Below are experts of layer 4 (counted from 0) of a mixture-of-experts language model. Rows are named router (the router's row for the expert), gate (a neuron's input weights, with its number), up (a neuron's input weights, with its number) and show model dimensions 128-255. Each number is 500 + 40 x the weight over its row's rms, rounded and kept within 0 to 999. Numbers have three digits each.
Before each expert's rows: "mostly gets" lists some tokens that are sent to it at least half of the time; "comes after" lists some tokens at least twice as common just before its tokens as in all text. This comes from a sample of Wikipedia text that the model never trained on. Tokens count by the router's weight.

# expert 0
mostly gets: "°", "″", "′", " JPL", " MPC", "',"
comes after: " |", ".", ")", "°", ";", "–"
router:400509496539514537490500535506522448502511492506571472478469501483438491491484468528546515492537485525437429439482421511477503499547498501491542535470437495532492466474495534488436467526573527490482454451533441452524501408504515582514528487562443473536552524480528512549540533475554498569425499513513538432420478503468543519456442520483418478463508509479499433416536523414556474526505
gate16:509488500493547456579488489436624528485517504532633455475490427451506572477559427448463475577564491532427537515488490506471552457455481506488570528511468509526472517486500455503475419539514480532503523491506507492491584546500537553549436505474500471527500434542451503455441495517458526480491499486527490471506501457527535496497470545484530486499496480464487521415548507507450562491526
up16:503595455553526486417480542513553459483481558488524533472549496446500458510429581445494478513530446486477554565523488498535469453430523493551422470562510574606478544506485512407503501457451526464484428518456517499576539473468462500459428534533477554500442427470537528491456492468426468431534572453514465510557538453506443490507490469547519438506518492525531460454465518500561505484569
gate17:484484518446512503491539474488479468485383533530460418486471454527539472534530494532499440488493495481574511505530467567501434496482475517526506466587501505455465409461459464534521510475555511437521520561582564542484531537480462506511527479419411432425539447525439485462505441476464577494472479541490535529513485524514560510426550511487469475529448500524517446554552481477525540503476
up17:492511513496502519468557510469442481460363514468485438496498469539514506493480499553489484475467478482534522518483449580475512517509530539462482432492480536476465494445482499509497540461549533477569475540529528560464541490478454527546461491456468364407518435545468520523503468443494514528442504544433547454473499503557576524469549495475475434539467481502509435527552465418523530514461

# expert 6
mostly gets: " one", " population", " members", " areas", " help", " area"
comes after: " the", " a", " The", "The", " an", " A"
router:507547536460539503484472491440528470450497479525497484476458500528524514510475558419506558618524538460533530508478461514501535544503426473455507474518492500525520496503462518454462537491491414556527510482446433496490557494562520522422436550462527492552408501526432484470446461499544521580552507488473541594527419538510525538523553546497465542521510521539492505514487458542531494426414
gate26:505579509486461485525480483477528571581443498537470521476504489504519542558497473516584484521526481575519545557517467422538504533436445515516500496489604453437454537528455444526493547592469548508492552567485407427529487497512478472461493465547564601518498485489489489476516485519478527517546413499483486510455512509497596560526479523483475497508413527533480536546464569470524540498479
up26:487529509436509480534526628419524524527498565462483492469521514455466543514535506454529489486473514461505516543516533457532527451480535497484508420523543465494488466532557525522468533566511431495464472480513479562557474482655549445567463489481466511497574453452528554437478528532477502512449583476532425431534431501490484445483485501502575459431478463492487537511510521497437546501439
gate27:441450488502465502466569487482573524489526443436549416518507463438485586476508425486492365559493494559575477463529492491491471532479543458466541547530445467557543438507480473536463525517535493556532515561588505435532494461438448450514513473549423459546537463479460510460489479515484508489499507518566468551476460506463491495484477504452505461529572463496491571520551490433494483543453
up27:527474438420607485493553502505446526501513449629503544466500519562510497538438441492498495506479505598361508428493496507491569528492570512490483490492511488505522560471481493521516472535534525475540472567584466471523441476606569457493492472429515501461499498473492518508502424508506516503479414472532559467482429554479451510461462475494509498419470503536484459530478464540516504513529

# expert 3
mostly gets: " Ak", "-", " Che", " Sa", " Me", " Jon"
comes after: "\n", " with", " by", " al", " 2", "o"
router:512512473578502486413527470422512443615435525514460436506513519516512515457525537516476463461517488509444476510523501491475497543516488435477450445464526493483568433510500502440497513452567483490524486518558494515526422493442447506458496556498456523463590520462591505534435525533496465495530467463453478541555506471483456548509523498530479580504471561477503464475459442480530598550522
gate11:443445518453485484474404420520507493422534500483563429518559480529504447462492422462519469502498483469541495532530426472506546487513459478468580527590485478478456518449539524484551463558531505525495502498468468514519499509626453524459476569450504492450519415449503493559545517513478510496476426572518512476517521503480479504521523454473542523472541525538507518477472553514470559451483
up11:498381529497451463431403455512553506528526521502526477558509499529496394490460465449463522499504493495514476533535453555462491491530465457453576515501477498492441465436553554477520495617491524500468483485500461549551474469572462554482487539474497519428474389441501494565492457502494499467500492505526549516493486530492448461466502415452480541484495567509507559525509521511477568491548
gate12:464484427495497499562431477454514451533497528528464480445483509528521463477497476421461431536503531522525476535483448449466493536515458487528519493518520468530544383453495514476520531547501485515433503418474455575496500495549420480501552492508416549518527491454498481447473474496612494448571550455518462475536491412530567504450512534550499513457475549543505461539494508477506536420496
up12:485483500580513526460503511528565530520545481466497458521478514471479471524478505481527557493519509571450539442488549495519449490479508586434494551504529528566544611560384522460479489421467460526513550438516518508494524469494572523541537499530518567522441498457453480506483492541500507478477535546486496473516490488497492459506569504483551470511511515500509531511510498511581430472474

# expert 5
mostly gets: " However", " if", " When", " when", " although", " After"
comes after: ",", ".", " that", " but", " which", " However"
router:468436541499457446482562531408602488520449567453535536503466448479500487464475507496477495478386471590459436581471447447534513482499530432550507498530531510502488504560493517483476455483553475426542485555555506576530483521521462524427405532483467491508518420430507563526540527516491482496472491435470508465542486454504473532516476455481503436449519500498474474434476508509583500498452
gate13:467504465482483530504470456498490499459538504552487476435544601483558444476422434479515460492473531520520517532500436521465493520508488495517589496541563534546546450516483486612522500601498495474516488550532458522490521508467568475488509473488494452532473481500424410450528499482528547448450435578529481476460551555489554457522453506507522486511530465490419443526424523438440499533452
up13:512527540434424489484553535527464470493465489524491388566495588498505523479511452597487493526518518494524499520504495470490441529517548490513554553581493506543488476476521524503487449536510515478458461497473462521523486473448545501492469502469574484548512537425456444433509574496587536540464476500547474483424558524624550538464478498511489572501517501526401474541477472515530486483499
gate14:493452501463455531437525445503517510530549495539561497498501549497538505499465456464530471482527508584494503495514471457479468591487510478519526426520547473512500509486440535486481443467442532443496435509502491503527530496482518480468493508570517477537496396476448476522551468465457546546464510428512434468491580568522517407525472459547485502502540492481441504547499516542523534457474
up14:472517431426527478498540466473533584537548533491467585546534459526476520540547545435516522479437499503517548459419545555478525505554509477487504474437508456433468501554501462446430516466468496529491447520516581511469401426530454514510523441471480514477475521547526408532447506568482491564436502519490473493466530554504585579523517538518435489502525526566502490507507471484534493432531